config = dict(
    d_shared_expert=64,
    init_std_router=0.024,
    init_std_o=0.00739,
    schedule='wsd',
)
Below are experts of layer 4 (counted from 0) of a mixture-of-experts language model. Rows are named router (the router's row for the expert), gate (a neuron's input weights, with its number), up (a neuron's input weights, with its number) and show model dimensions 0-223. Each number is 50 + 12 x the weight over its row's rms, rounded and kept within 0 to 99.
After each expert's rows: a language model's description of what the expert responds to. This comes from a sample of Wikipedia text that the model never trained on.

# expert 52
router:41 76 53 51 31 68 49 64 40 39 29 59 36 41 42 46 54 72 27 47 32 62 58 49 63 29 60 61 67 40 52 27 46 44 54 40 60 51 72 36 34 40 40 51 42 45 48 43 44 41 24 39 41 61 64 49 45 70 39 62 50 48 67 51 72 53 71 66 42 60 43 54 37 30 50 79 39 51 59 56 40 42 48 85 43 44 57 55 48 41 71 41 50 54 31 58 45 57 55 56 27 49 66 43 49 54 47 44 62 41 48 60 36 66 58 67 59 36 49 26 58 59 46 52 45 42 49 54 53 56 60 44 39 33 47 41 38 58 27 71 41 46 47 54 63 55 56 61 60 52 60 60 51 36 39 29 54 57 52 68 36 54 52 45 49 36 59 33 40 44 42 56 51 67 45 59 38 43 37 34 32 44 55 60 27 68 78 42 51 43 60 49 57 54 42 50 55 44 62 49 50 43 32 40 23 57 26 39 57 62 38 40 46 41 74 34 38 57 34 67 63 52 75 54
gate0:38 55 43 59 44 62 24 37 29 53 47 27 49 61 54 60 53 43 42 50 63 53 63 51 37 35 39 35 61 64 40 42 29 50 40 60 40 63 58 24 60 59 69 67 38 40 36 47 71 42 21 42 45 49 45 58 48 60 54 68 36 42 37 45 66 31 51 35 63 61 59 42 44 59 47 33 36 40 61 66 45 65 36 63 41 54 33 64 55 49 49 41 47 60 35 54 48 46 35 57 29 66 67 39 56 70 56 52 22 48 63 59 46 09 41 63 55 44 45 51 48 56 54 60 39 62 48 65 50 42 45 28 48 54 66 61 34 57 33 45 36 52 46 66 31 52 20 67 63 24 57 68 61 55 37 54 51 50 48 49 32 51 32 40 44 39 44 56 52 51 28 35 38 65 54 59 56 55 58 54 45 63 50 45 20 35 56 70 36 50 68 57 54 50 39 54 63 54 68 44 50 45 59 50 47 51 39 52 74 50 46 46 54 54 62 75 53 48 45 62 65 67 58 37
up0:25 33 42 68 22 32 40 45 46 60 49 58 48 50 67 70 27 40 39 50 56 42 63 53 32 50 17 51 60 57 55 47 34 40 33 67 32 44 55 31 70 57 51 61 49 48 56 47 60 60 74 36 50 56 44 56 53 31 23 53 48 37 64 58 62 39 54 44 36 45 57 49 42 46 45 56 45 44 52 36 46 54 60 60 56 60 53 63 49 52 36 70 69 69 30 64 25 40 51 42 44 49 43 55 72 71 64 68 45 53 46 50 73 52 49 62 58 45 42 63 44 65 53 58 62 41 42 43 51 60 62 30 62 55 34 45 41 13 53 57 46 44 49 47 45 60 40 59 60 46 45 53 44 64 51 69 59 52 29 48 32 38 45 52 71 41 69 73 65 44 53 50 52 46 49 57 53 58 54 48 61 43 56 40 22 52 56 42 56 58 46 57 52 31 38 39 69 53 74 43 60 39 36 15 62 53 61 66 65 70 39 50 65 61 48 69 45 49 48 47 69 46 38 55
gate1:59 39 71 48 42 38 52 55 48 52 55 71 56 59 41 45 65 66 38 41 49 54 54 35 33 36 43 48 61 66 56 45 43 37 68 52 51 60 43 59 44 52 41 25 34 61 47 30 48 47 42 26 30 52 26 69 50 38 37 21 35 68 68 20 44 47 41 47 39 44 30 43 42 36 37 38 40 31 43 43 33 51 40 45 25 43 65 58 47 33 51 56 50 65 42 61 46 53 37 65 27 49 56 40 64 39 44 60 71 28 55 44 35 47 38 62 81 48 56 54 63 45 39 56 55 74 49 61 64 50 50 64 43 64 37 65 40 34 41 53 49 69 51 55 54 62 49 63 50 33 77 52 31 55 24 43 31 55 46 58 41 49 53 62 37 49 67 49 58 43 41 70 44 68 37 40 70 53 52 30 63 49 59 53 41 58 52 49 41 51 55 34 33 38 50 71 72 66 47 47 62 50 52 46 41 55 62 50 44 45 46 54 59 72 59 43 65 35 34 50 35 42 65 45
up1:49 39 38 47 63 68 57 64 51 29 38 56 37 46 43 41 54 42 64 69 35 37 48 57 64 52 63 53 46 34 54 52 47 45 49 50 37 69 29 46 47 63 60 23 72 38 62 80 68 55 46 36 47 56 73 55 48 69 62 64 37 54 41 52 45 65 40 31 47 66 61 37 36 49 59 60 52 58 48 49 53 64 44 30 57 45 44 47 27 38 43 51 32 41 58 41 56 53 39 53 54 53 60 48 29 74 60 33 35 69 56 37 55 41 62 62 50 39 50 64 23 41 45 51 54 42 54 45 44 75 48 51 39 58 65 28 57 62 44 50 64 64 28 43 55 34 36 55 46 44 35 10 50 39 49 49 62 42 42 50 48 57 52 55 40 65 58 37 31 51 51 66 35 46 80 48 57 39 58 51 36 59 53 57 35 50 67 48 32 51 39 36 43 61 59 47 56 62 39 81 68 52 46 61 70 50 32 44 58 51 43 55 39 56 43 62 79 68 42 39 34 43 36 63
Description: Delimiters after names

# expert 19
router:50 54 53 43 48 50 54 42 30 32 59 37 56 61 68 59 63 61 54 62 48 44 57 74 35 53 43 70 24 71 50 35 55 45 42 67 28 38 61 38 52 37 51 67 56 44 43 70 53 52 58 45 52 31 68 56 41 56 53 57 54 37 45 63 38 29 47 54 40 54 50 38 38 54 40 55 37 69 58 26 49 41 31 77 30 41 62 28 52 29 29 37 73 57 47 40 28 46 46 54 51 38 54 53 44 62 39 40 39 33 48 44 73 41 53 25 30 50 40 50 57 37 40 42 43 58 42 69 42 51 54 52 37 54 46 55 46 60 54 62 60 65 59 66 66 60 72 48 25 35 45 68 48 35 53 43 67 35 50 56 40 46 43 57 54 39 56 43 30 55 56 55 46 66 77 61 46 49 63 54 68 38 46 46 40 61 31 49 78 55 69 59 60 61 49 40 57 82 50 53 44 27 51 60 64 76 56 67 64 42 52 56 60 43 51 49 40 44 39 54 59 59 34 66
gate0:41 37 38 49 62 45 36 54 22 59 62 48 41 53 67 20 44 49 61 65 80 69 52 47 53 46 22 44 43 44 57 75 56 54 48 45 49 59 60 46 47 37 65 36 45 49 56 59 51 52 41 50 62 32 71 67 25 59 43 49 44 66 41 58 45 32 35 47 41 53 43 48 51 30 46 56 50 47 39 30 53 54 38 50 43 41 32 53 38 46 41 55 53 49 62 48 61 56 18 41 79 55 55 50 49 53 37 50 66 52 39 80 29 58 46 50 45 63 53 59 45 20 48 34 48 62 40 47 52 54 52 59 54 60 43 63 48 60 43 63 68 70 46 47 36 33 68 49 46 73 43 52 55 54 50 39 56 56 63 59 46 46 59 57 53 40 67 46 54 65 60 46 53 85 53 53 41 60 43 14 62 48 33 61 62 53 44 46 37 49 58 57 45 48 34 39 62 58 32 51 62 38 51 72 37 88 50 60 51 60 49 25 58 55 48 62 39 74 63 55 33 47 50 55
up0:49 52 64 40 64 51 53 53 31 51 25 59 58 25 63 51 40 60 55 63 49 61 72 56 47 63 30 60 47 43 45 53 52 51 52 58 56 59 36 50 44 43 50 60 47 46 59 67 31 59 42 68 76 55 50 49 43 44 61 51 56 62 50 82 47 77 43 34 56 47 47 51 53 40 40 63 54 57 47 47 45 61 54 55 41 68 55 36 62 67 61 59 62 42 50 64 41 46 52 60 45 65 62 61 53 71 39 67 58 36 68 24 46 53 53 49 43 66 49 15 42 40 48 68 46 62 51 62 61 55 47 65 69 53 63 47 49 35 48 58 38 56 33 56 64 66 72 55 68 64 58 42 63 48 41 53 48 62 53 57 46 37 74 55 62 36 56 54 48 56 56 66 70 33 47 46 44 44 50 61 43 22 31 31 52 48 50 39 50 65 61 52 56 38 35 42 72 51 42 55 54 36 31 51 32 46 50 65 68 75 33 31 25 29 35 79 41 52 55 52 65 30 70 61
gate1:30 59 67 50 46 41 59 48 27 49 50 66 33 58 52 69 59 48 50 46 71 41 60 28 26 56 33 48 47 31 34 54 60 34 52 44 52 48 48 46 75 62 34 55 59 72 65 54 42 43 59 51 45 53 48 57 79 80 41 60 48 48 48 61 64 50 52 58 63 46 53 43 42 57 35 64 51 54 86 66 52 58 47 76 45 50 46 63 19 36 43 35 65 31 31 44 39 46 39 63 49 57 28 37 57 36 46 44 49 53 72 63 51 53 71 37 58 64 42 50 41 70 35 58 33 24 42 40 27 54 40 52 56 54 48 47 56 64 47 76 34 30 34 51 51 49 48 74 51 51 51 34 37 29 22 33 55 41 50 60 50 45 57 31 42 51 51 49 51 50 33 50 49 49 54 32 47 57 36 50 56 41 45 41 55 37 61 54 42 58 61 54 43 23 56 31 40 31 53 74 46 40 46 55 42 40 57 55 61 54 36 71 54 37 50 33 50 53 46 58 44 54 46 51
up1:42 33 50 35 46 59 63 45 45 26 20 62 47 49 45 49 40 53 38 32 67 41 60 41 37 53 27 64 64 39 45 48 62 45 63 31 46 57 45 61 56 34 44 48 34 54 43 66 48 35 62 65 35 53 60 47 74 56 42 48 50 41 53 62 72 43 56 53 64 62 53 59 58 60 38 45 48 47 65 70 60 62 36 76 42 52 73 36 33 20 46 28 57 30 50 47 33 51 48 54 50 59 50 30 44 51 38 36 55 42 66 65 62 53 48 50 60 49 32 44 64 55 47 50 52 40 42 46 43 51 44 61 54 66 56 63 51 59 65 54 55 35 55 58 49 41 49 59 55 41 62 52 67 48 25 29 83 58 67 59 26 40 55 25 28 39 42 39 63 59 54 67 35 78 38 41 56 40 31 33 41 66 41 54 46 44 48 44 58 50 67 56 52 42 52 30 12 44 65 54 69 50 47 59 48 65 57 51 66 34 66 68 68 42 56 39 48 45 49 57 45 50 47 45
Description: Infobox age and taxonomy

# expert 29
router:40 66 46 38 39 47 45 60 41 29 49 50 59 57 61 59 54 45 46 45 57 35 47 60 48 50 27 68 30 56 51 24 59 43 43 63 39 36 47 51 36 36 46 56 61 52 41 67 62 57 41 28 59 51 66 45 47 56 64 41 68 30 54 66 35 41 42 45 39 63 47 42 40 46 48 52 46 57 81 28 45 44 39 67 42 47 59 47 72 34 56 53 63 71 46 32 38 41 33 55 40 46 62 60 26 66 57 35 48 48 48 58 50 52 59 25 37 35 33 30 61 36 27 48 48 70 28 73 33 47 46 52 30 44 52 63 59 55 58 58 61 71 64 57 53 40 41 47 44 52 35 61 36 32 41 49 55 49 48 55 62 62 42 54 66 27 46 57 39 55 42 45 44 63 79 60 39 60 69 62 63 35 49 36 23 62 41 61 71 53 66 77 61 62 52 61 69 74 49 49 48 40 34 48 42 50 50 54 42 38 58 58 60 50 61 54 33 44 39 60 58 72 37 54
gate0:26 69 49 43 52 58 36 43 44 55 52 72 71 27 41 40 57 07 05 64 50 40 38 48 29 43 52 47 41 40 49 56 57 51 61 45 36 46 41 46 32 43 48 46 51 46 69 58 53 53 37 72 62 32 48 29 49 45 62 40 31 53 71 63 58 50 49 48 47 60 51 40 50 58 37 58 66 49 51 58 54 38 63 50 37 66 36 61 53 45 48 55 58 56 33 50 70 52 51 63 65 47 28 41 55 46 44 45 57 53 34 42 36 71 45 50 35 55 64 39 41 32 16 32 68 56 43 38 44 46 32 37 45 44 36 44 61 35 63 54 34 63 53 54 60 24 35 50 54 47 50 51 37 45 36 50 63 59 30 37 71 29 53 56 33 57 38 45 52 45 49 32 62 54 51 39 49 45 65 64 53 52 50 47 45 49 35 33 39 47 36 53 64 40 41 75 51 69 46 27 54 50 54 68 51 48 55 30 18 50 64 46 52 54 50 40 46 48 52 65 54 48 64 46
up0:43 63 32 63 41 62 49 60 44 41 35 60 45 36 40 53 56 64 25 45 53 38 44 61 45 42 74 51 33 48 44 39 58 57 48 51 41 70 45 48 42 66 22 55 69 52 55 42 53 59 62 58 58 36 56 51 71 37 50 51 49 60 56 68 28 47 59 52 64 37 64 68 53 57 44 58 38 51 40 43 67 65 61 46 53 67 42 35 58 42 38 75 48 57 42 45 66 55 48 46 50 46 20 65 53 57 51 56 68 37 33 68 44 57 56 42 44 34 42 60 51 55 44 33 56 49 45 28 46 77 55 29 41 36 34 48 36 44 47 46 34 51 83 42 40 33 33 46 59 62 73 33 47 52 39 28 58 44 45 40 66 81 57 37 40 22 50 60 45 46 48 62 45 49 46 47 30 41 65 19 61 40 60 41 45 35 38 61 40 34 36 50 52 15 48 38 49 55 68 40 59 43 38 60 53 62 38 38 36 73 52 35 43 50 53 54 48 38 57 58 48 40 50 45
gate1:46 54 39 27 59 51 45 33 40 44 57 52 59 66 45 48 62 63 56 49 35 43 79 35 47 62 43 59 42 40 30 62 53 65 52 59 41 21 48 50 44 57 34 64 45 52 61 49 75 64 47 47 63 48 55 13 42 60 57 56 37 40 42 52 56 43 51 58 36 47 41 50 50 48 36 46 44 60 48 47 70 73 42 43 53 53 58 46 64 36 47 55 66 99 50 55 59 50 54 51 36 45 38 57 69 40 70 60 56 42 43 72 38 54 25 55 40 53 51 40 43 40 41 46 45 52 56 63 37 59 44 39 49 45 32 66 48 68 36 34 46 52 47 41 36 43 50 37 56 67 42 29 46 45 45 37 45 55 44 48 47 59 37 61 50 27 49 67 38 58 19 44 50 56 71 39 27 51 54 47 51 32 45 41 36 36 69 27 58 48 28 62 55 39 36 62 68 59 59 53 64 47 29 60 45 82 68 56 34 52 57 23 41 46 54 55 39 44 41 54 45 58 49 53
up1:62 54 45 50 45 54 68 63 30 52 49 51 51 54 61 48 54 48 39 38 48 40 27 46 40 49 32 30 51 58 71 67 65 44 50 49 66 48 71 23 56 69 54 60 58 24 57 52 51 51 50 48 37 28 69 44 61 25 50 67 45 35 75 53 49 64 48 34 44 69 70 46 31 29 50 30 40 61 47 49 56 49 27 33 68 45 56 50 53 76 46 41 58 47 23 50 41 43 61 50 37 38 41 36 50 51 46 44 70 42 35 33 53 34 53 43 27 69 30 58 48 62 66 64 47 52 23 43 51 47 67 75 36 53 65 61 46 44 54 32 66 43 71 52 57 55 40 58 37 47 70 68 36 34 46 54 64 42 43 32 39 59 45 54 50 63 37 38 58 52 82 49 40 64 58 56 65 48 57 53 46 50 48 51 55 53 48 68 52 49 49 46 38 55 52 51 32 59 43 45 42 50 54 51 67 25 55 45 44 55 56 48 46 34 56 61 67 67 43 21 42 67 57 62
Description: Taxonomy infobox lines

# expert 43
router:58 62 52 36 30 31 35 39 29 33 60 54 48 46 58 51 43 37 38 33 39 27 60 62 81 59 58 33 43 38 62 47 56 54 36 56 46 36 77 36 60 50 56 44 51 28 39 53 51 54 69 56 69 54 53 38 50 49 43 39 28 52 23 67 57 42 34 48 50 43 76 55 69 34 48 38 75 68 36 60 52 44 50 48 75 56 31 38 50 53 61 50 41 34 49 63 51 40 55 36 45 36 61 55 32 55 42 25 66 65 36 56 42 43 50 48 51 52 60 52 55 46 43 53 60 45 39 51 41 49 59 47 37 48 60 64 47 48 74 58 36 31 56 55 56 53 68 41 29 50 52 33 55 39 55 56 47 64 38 71 52 52 71 47 44 61 34 49 55 63 54 56 28 36 73 42 54 42 69 44 59 48 42 51 28 42 52 23 39 49 42 50 62 53 54 53 31 73 55 55 39 53 53 34 41 65 73 37 55 40 38 69 60 32 41 55 77 59 52 54 54 41 35 66
gate0:39 29 52 40 31 41 48 49 39 63 48 61 60 72 34 55 42 54 40 47 49 38 50 75 51 50 52 42 35 25 48 34 47 56 52 28 54 61 22 44 50 62 64 56 45 36 66 35 49 65 45 49 73 53 31 50 40 57 51 50 41 30 41 39 63 47 43 55 72 58 66 34 43 34 33 55 41 62 60 30 46 38 36 39 46 46 42 51 71 45 51 40 39 48 65 24 48 69 41 54 40 18 50 31 30 36 39 45 57 51 26 43 44 44 47 46 52 41 56 44 63 53 64 37 53 50 56 25 38 45 78 57 48 34 53 61 58 53 64 45 53 42 66 36 61 65 62 48 30 58 37 31 52 50 50 67 53 63 63 61 22 61 56 45 48 48 25 61 43 50 40 50 73 37 67 54 63 44 32 29 47 41 40 40 32 65 66 36 59 59 31 51 39 59 54 51 56 67 39 46 60 47 51 59 38 56 58 29 47 63 54 43 65 24 47 46 45 60 45 66 57 53 41 56
up0:55 61 57 63 36 47 42 32 55 33 39 49 59 45 39 33 53 62 58 61 48 56 45 69 49 39 20 56 49 49 46 61 63 50 52 84 46 56 55 49 60 47 58 61 47 45 58 60 49 48 47 55 54 50 41 38 51 41 46 53 41 84 56 58 66 42 16 42 38 60 56 48 54 57 57 42 46 41 62 66 50 39 28 67 35 21 50 62 85 58 47 35 33 46 40 48 59 40 51 45 71 53 59 80 42 28 51 34 56 66 60 59 36 54 51 57 66 47 58 58 33 60 49 53 43 51 47 56 60 72 42 43 62 56 55 25 38 48 53 67 55 57 51 72 56 43 42 39 56 25 52 45 29 45 42 61 40 56 48 59 57 33 74 38 64 64 64 52 30 60 48 40 70 62 43 59 55 59 67 57 72 49 36 50 43 50 59 61 42 76 65 60 54 45 55 33 41 55 52 52 62 67 40 47 74 44 57 44 49 59 52 67 65 67 62 40 27 41 49 36 37 25 40 49
gate1:64 52 64 23 42 35 35 34 50 61 37 50 53 36 52 44 52 40 33 43 46 55 36 37 40 25 51 46 42 64 56 55 46 48 59 43 84 46 45 42 53 47 46 68 46 42 73 59 37 46 70 40 80 58 60 52 61 82 57 23 43 48 60 46 44 56 54 54 48 27 20 40 79 35 56 49 46 43 50 55 34 54 61 62 64 54 20 50 52 63 57 38 48 67 65 74 58 36 43 56 50 42 47 36 55 49 45 56 43 28 37 54 52 59 63 48 47 52 48 43 53 55 61 69 44 59 39 52 70 35 39 69 37 37 46 73 25 40 62 36 69 44 45 49 40 58 58 40 64 44 46 63 57 46 49 48 51 41 42 58 48 48 38 50 41 50 64 61 67 59 68 55 72 51 42 24 48 42 57 47 35 52 40 64 45 46 37 40 51 30 20 59 43 61 50 81 64 48 46 52 55 56 39 61 58 62 50 48 46 40 40 56 62 58 59 37 51 56 50 75 64 36 38 64
up1:53 59 48 64 45 42 27 39 38 51 41 48 67 50 56 53 64 56 63 69 58 52 34 62 58 25 57 79 64 62 38 43 50 49 49 40 65 39 69 33 48 34 63 26 53 44 36 46 56 57 32 67 28 35 62 54 48 33 47 61 38 35 24 62 35 58 30 41 43 46 51 53 66 53 55 33 39 61 50 36 62 30 40 56 39 34 33 49 47 51 50 25 43 64 45 39 65 49 70 62 47 68 44 56 44 46 61 52 41 37 65 71 42 48 53 51 14 53 48 48 37 45 55 30 75 52 42 43 55 65 60 56 50 59 61 48 51 65 49 35 75 67 56 48 62 51 50 49 63 55 46 69 49 50 32 40 57 50 41 58 54 42 47 49 57 64 37 38 68 54 34 30 60 65 58 65 72 40 57 55 49 48 41 49 32 32 54 38 33 48 45 49 55 45 48 49 55 76 33 47 18 39 56 49 47 61 40 45 26 39 46 48 41 56 52 72 27 37 63 49 61 57 48 61
Description: Decades, centuries, quantities

# expert 9
router:39 49 39 56 37 65 38 30 34 71 41 37 50 49 32 41 64 30 73 62 44 68 36 45 55 52 54 40 44 58 48 28 45 50 69 54 53 40 68 54 76 33 53 58 47 38 37 45 32 66 42 47 69 37 53 31 44 50 48 68 45 71 36 70 63 61 60 49 53 35 64 61 34 60 56 53 44 62 50 43 63 48 46 60 47 42 47 35 33 63 48 57 65 49 45 52 38 49 38 43 61 32 61 47 37 38 57 46 28 43 66 45 47 55 35 59 43 39 55 62 47 38 56 39 56 43 65 41 43 70 32 39 54 64 57 46 59 39 47 54 36 43 41 31 57 49 62 47 36 40 73 43 49 68 38 63 56 27 40 71 46 64 50 49 47 54 32 43 41 41 47 56 44 42 50 40 46 32 42 28 35 52 44 53 61 42 40 35 74 72 42 41 33 41 44 30 58 71 31 65 72 38 49 41 23 36 58 48 55 27 23 53 35 35 41 50 68 52 58 29 56 56 38 66
gate1:33 33 43 48 47 59 46 34 42 61 45 63 53 60 49 51 35 52 52 36 63 67 65 60 61 49 63 32 53 54 49 50 39 46 50 15 65 52 63 77 54 60 47 39 60 47 47 56 25 35 45 58 46 54 62 33 45 52 47 67 51 59 48 56 60 30 38 47 66 48 35 45 49 51 61 73 43 74 77 68 55 36 51 49 61 62 31 34 57 60 58 33 59 25 48 35 50 63 51 57 45 55 58 63 53 53 48 43 74 56 34 75 37 46 40 55 49 44 57 71 54 43 64 35 42 47 67 39 55 63 41 48 44 54 57 34 59 68 42 47 55 30 39 55 41 73 60 37 54 54 55 28 61 37 54 60 47 38 53 49 49 67 49 67 56 51 49 61 68 34 76 44 59 43 57 51 32 29 39 38 58 41 66 68 42 56 75 49 50 59 49 46 47 60 28 49 54 52 30 70 60 53 44 61 52 35 57 70 34 74 64 55 29 59 82 46 42 49 44 33 38 69 53 47
up1:39 30 58 64 61 32 40 76 40 48 76 45 30 51 59 35 40 57 34 59 47 53 59 41 43 73 44 79 46 39 28 54 60 43 41 67 58 31 46 39 32 52 49 65 36 62 47 44 65 35 45 50 63 45 36 47 54 51 48 54 51 57 67 63 49 43 53 38 54 43 44 30 36 29 58 68 65 40 40 57 39 50 53 40 40 44 62 38 49 29 49 50 86 65 52 34 52 40 32 34 47 48 68 45 29 46 72 42 52 56 48 46 65 52 42 54 45 55 54 37 35 42 37 67 29 51 35 69 29 66 45 40 65 43 52 56 53 59 72 59 62 56 77 55 35 64 46 61 27 49 46 50 45 52 13 46 32 54 36 55 40 58 24 42 50 46 39 47 57 57 39 61 46 47 29 49 69 53 69 63 51 42 58 46 60 41 52 76 60 61 50 47 56 49 62 46 56 37 55 53 61 59 60 42 38 67 32 37 61 55 54 57 32 31 31 55 56 49 51 45 49 42 35 48
gate2:59 62 45 37 50 65 59 48 58 51 47 38 32 34 38 30 53 46 47 50 37 46 61 51 49 42 23 38 27 34 46 58 62 56 56 48 40 45 62 60 45 50 78 50 61 64 59 70 35 54 42 50 53 42 33 13 59 49 56 37 43 52 61 35 38 68 36 51 42 35 36 50 56 62 22 44 64 50 51 60 54 41 51 24 53 56 62 40 52 51 56 53 71 52 36 66 47 36 58 60 60 33 32 44 51 30 24 45 46 34 73 40 54 45 20 64 57 45 63 45 41 42 48 61 50 34 38 67 51 54 39 66 47 44 69 59 53 58 44 40 40 42 40 39 69 37 74 42 52 41 42 53 38 48 58 61 44 45 67 57 51 54 58 56 66 52 62 48 50 78 61 42 62 39 58 11 60 46 48 57 44 56 48 45 53 33 64 51 43 45 56 62 56 46 49 43 45 58 55 54 55 64 48 44 14 51 39 64 67 59 63 51 31 56 36 22 43 63 48 64 23 54 54 37
up2:50 51 50 53 48 52 40 45 67 50 51 49 60 59 27 68 42 67 29 47 46 56 47 57 46 56 37 55 46 55 49 50 58 42 48 40 53 46 36 48 26 61 61 49 51 51 41 43 33 30 69 46 52 58 38 62 54 83 45 49 39 66 27 41 56 40 57 39 54 46 58 43 53 48 70 55 87 42 36 41 52 50 45 46 65 33 69 51 33 58 36 52 45 64 47 51 44 80 63 49 32 59 19 62 51 29 44 31 50 54 54 51 52 68 44 56 57 60 44 42 58 47 31 33 50 50 35 64 56 42 62 32 65 33 25 55 47 61 60 58 41 28 51 50 52 69 46 76 42 54 47 32 52 50 60 58 46 47 67 36 25 53 41 78 52 56 60 38 53 37 50 43 37 80 41 47 48 42 41 62 52 46 73 38 56 63 46 58 47 44 55 44 52 49 20 30 44 35 62 48 55 45 61 56 77 37 32 40 52 41 33 52 53 58 51 37 64 75 54 60 51 48 70 71
Description: Determiners before nouns

# expert 7
router:55 41 36 53 60 40 43 61 40 43 60 48 55 42 41 64 37 55 47 30 24 43 62 27 50 47 60 45 52 50 50 69 59 52 43 53 70 63 54 28 40 36 41 42 32 44 48 31 46 46 62 63 43 67 31 51 55 48 40 38 44 60 56 44 58 56 38 40 23 42 51 56 33 56 33 41 65 71 33 65 17 62 45 65 59 59 48 49 56 36 52 57 43 44 51 50 52 36 40 62 49 49 68 55 42 44 54 38 43 58 47 43 41 31 54 21 54 63 43 68 37 47 52 51 25 41 55 56 66 51 39 48 46 55 50 65 69 34 41 75 33 41 50 58 54 55 46 69 55 54 80 48 55 39 68 58 53 45 56 64 57 51 43 55 42 48 57 35 19 55 31 69 37 37 38 42 56 52 34 61 68 40 43 58 29 68 64 54 50 38 72 46 50 57 50 35 69 19 25 46 42 31 40 27 35 24 43 36 56 45 50 47 45 33 41 48 48 60 46 36 47 44 49 66
gate0:56 51 49 43 54 55 70 52 37 60 46 54 45 58 46 43 33 45 35 58 51 53 53 59 25 48 59 88 41 40 38 43 38 37 49 44 62 46 29 46 52 61 51 35 40 43 43 51 47 53 54 42 59 43 57 38 38 61 46 66 41 55 64 59 51 64 52 61 57 36 48 51 28 64 59 38 65 36 46 60 33 53 26 81 54 47 62 51 42 42 52 28 56 61 36 53 47 38 45 46 49 65 50 36 52 62 59 63 36 24 47 79 47 55 38 49 54 56 66 67 41 59 52 52 28 70 59 56 59 50 42 39 62 56 68 61 54 46 55 51 51 50 63 60 48 53 27 34 67 40 23 62 39 30 24 29 38 26 46 41 43 52 40 54 32 47 39 43 44 64 27 49 49 59 52 41 47 24 31 77 36 65 45 65 59 28 63 44 71 48 49 80 56 58 51 56 53 43 33 44 45 47 56 39 52 48 52 54 41 47 37 76 36 53 30 33 60 70 65 51 45 54 31 46
up0:45 62 40 38 82 34 75 35 55 48 54 51 53 48 27 49 54 59 28 31 46 53 68 48 66 57 53 52 50 45 58 30 51 65 45 36 43 58 51 65 58 43 46 76 52 49 50 50 40 60 59 49 46 49 59 40 49 49 56 49 62 38 50 48 58 73 31 57 36 33 31 55 38 56 47 34 70 49 51 69 55 55 38 53 62 46 65 55 49 66 42 27 43 42 38 47 32 60 49 36 39 34 55 51 61 68 52 27 51 31 45 55 55 38 44 67 44 57 46 44 34 69 65 38 60 59 37 49 49 30 69 43 51 48 39 46 45 41 57 53 51 45 70 75 37 52 60 46 38 41 43 25 73 43 73 43 53 51 45 48 77 47 52 34 52 17 34 45 45 51 59 78 50 70 56 45 37 27 45 63 51 57 36 52 66 54 43 63 60 62 41 66 56 49 50 51 38 50 45 43 63 55 43 50 51 64 54 35 72 52 69 52 44 34 23 32 46 44 13 41 42 49 39 42
gate1:42 54 55 35 31 39 42 22 37 32 45 58 54 40 44 44 48 46 39 33 47 38 39 60 40 44 58 24 62 79 45 54 55 35 70 55 54 59 58 49 63 51 74 42 58 43 46 74 47 40 51 48 57 44 55 63 27 51 57 45 35 57 65 48 35 46 22 45 44 57 57 47 70 34 30 39 58 49 48 56 73 45 48 55 46 72 66 46 64 54 42 45 53 53 47 41 31 43 43 46 47 46 53 41 49 56 27 44 43 44 68 48 47 63 56 48 47 61 40 27 47 58 45 22 64 59 43 39 38 56 79 59 63 50 45 33 47 37 42 48 56 18 63 62 80 53 41 39 77 41 51 44 50 36 45 70 64 50 40 50 44 49 50 52 53 42 61 37 56 49 50 50 46 49 46 57 59 44 67 32 42 37 35 46 35 61 29 16 42 31 53 59 54 48 35 52 49 93 60 61 72 74 58 48 53 45 63 43 60 55 45 56 43 28 52 47 66 48 40 54 59 60 45 56
up1:46 35 68 49 53 33 41 51 30 41 47 57 65 64 46 34 31 49 61 56 29 54 61 44 58 39 40 42 51 61 62 44 49 40 79 54 44 80 33 26 55 53 65 63 45 47 68 37 49 31 49 46 45 51 30 68 71 59 57 36 62 68 32 36 57 66 40 29 52 45 59 37 55 60 53 45 41 56 27 49 37 48 42 47 39 58 46 50 47 57 57 48 48 37 54 38 62 49 59 57 58 58 51 46 61 53 35 75 35 43 49 53 53 44 38 51 28 64 56 43 57 38 49 50 54 63 57 50 58 36 60 51 55 65 68 37 53 41 49 40 64 60 36 74 27 50 57 41 51 44 58 42 47 43 41 49 64 32 72 43 50 22 74 29 49 51 42 46 52 51 76 39 54 42 47 62 41 65 69 26 63 49 42 55 32 56 27 29 65 63 59 48 43 64 71 31 57 35 42 44 37 59 52 54 34 50 30 48 45 43 63 59 46 16 48 59 51 51 61 44 78 42 38 61
Description: Four-digit years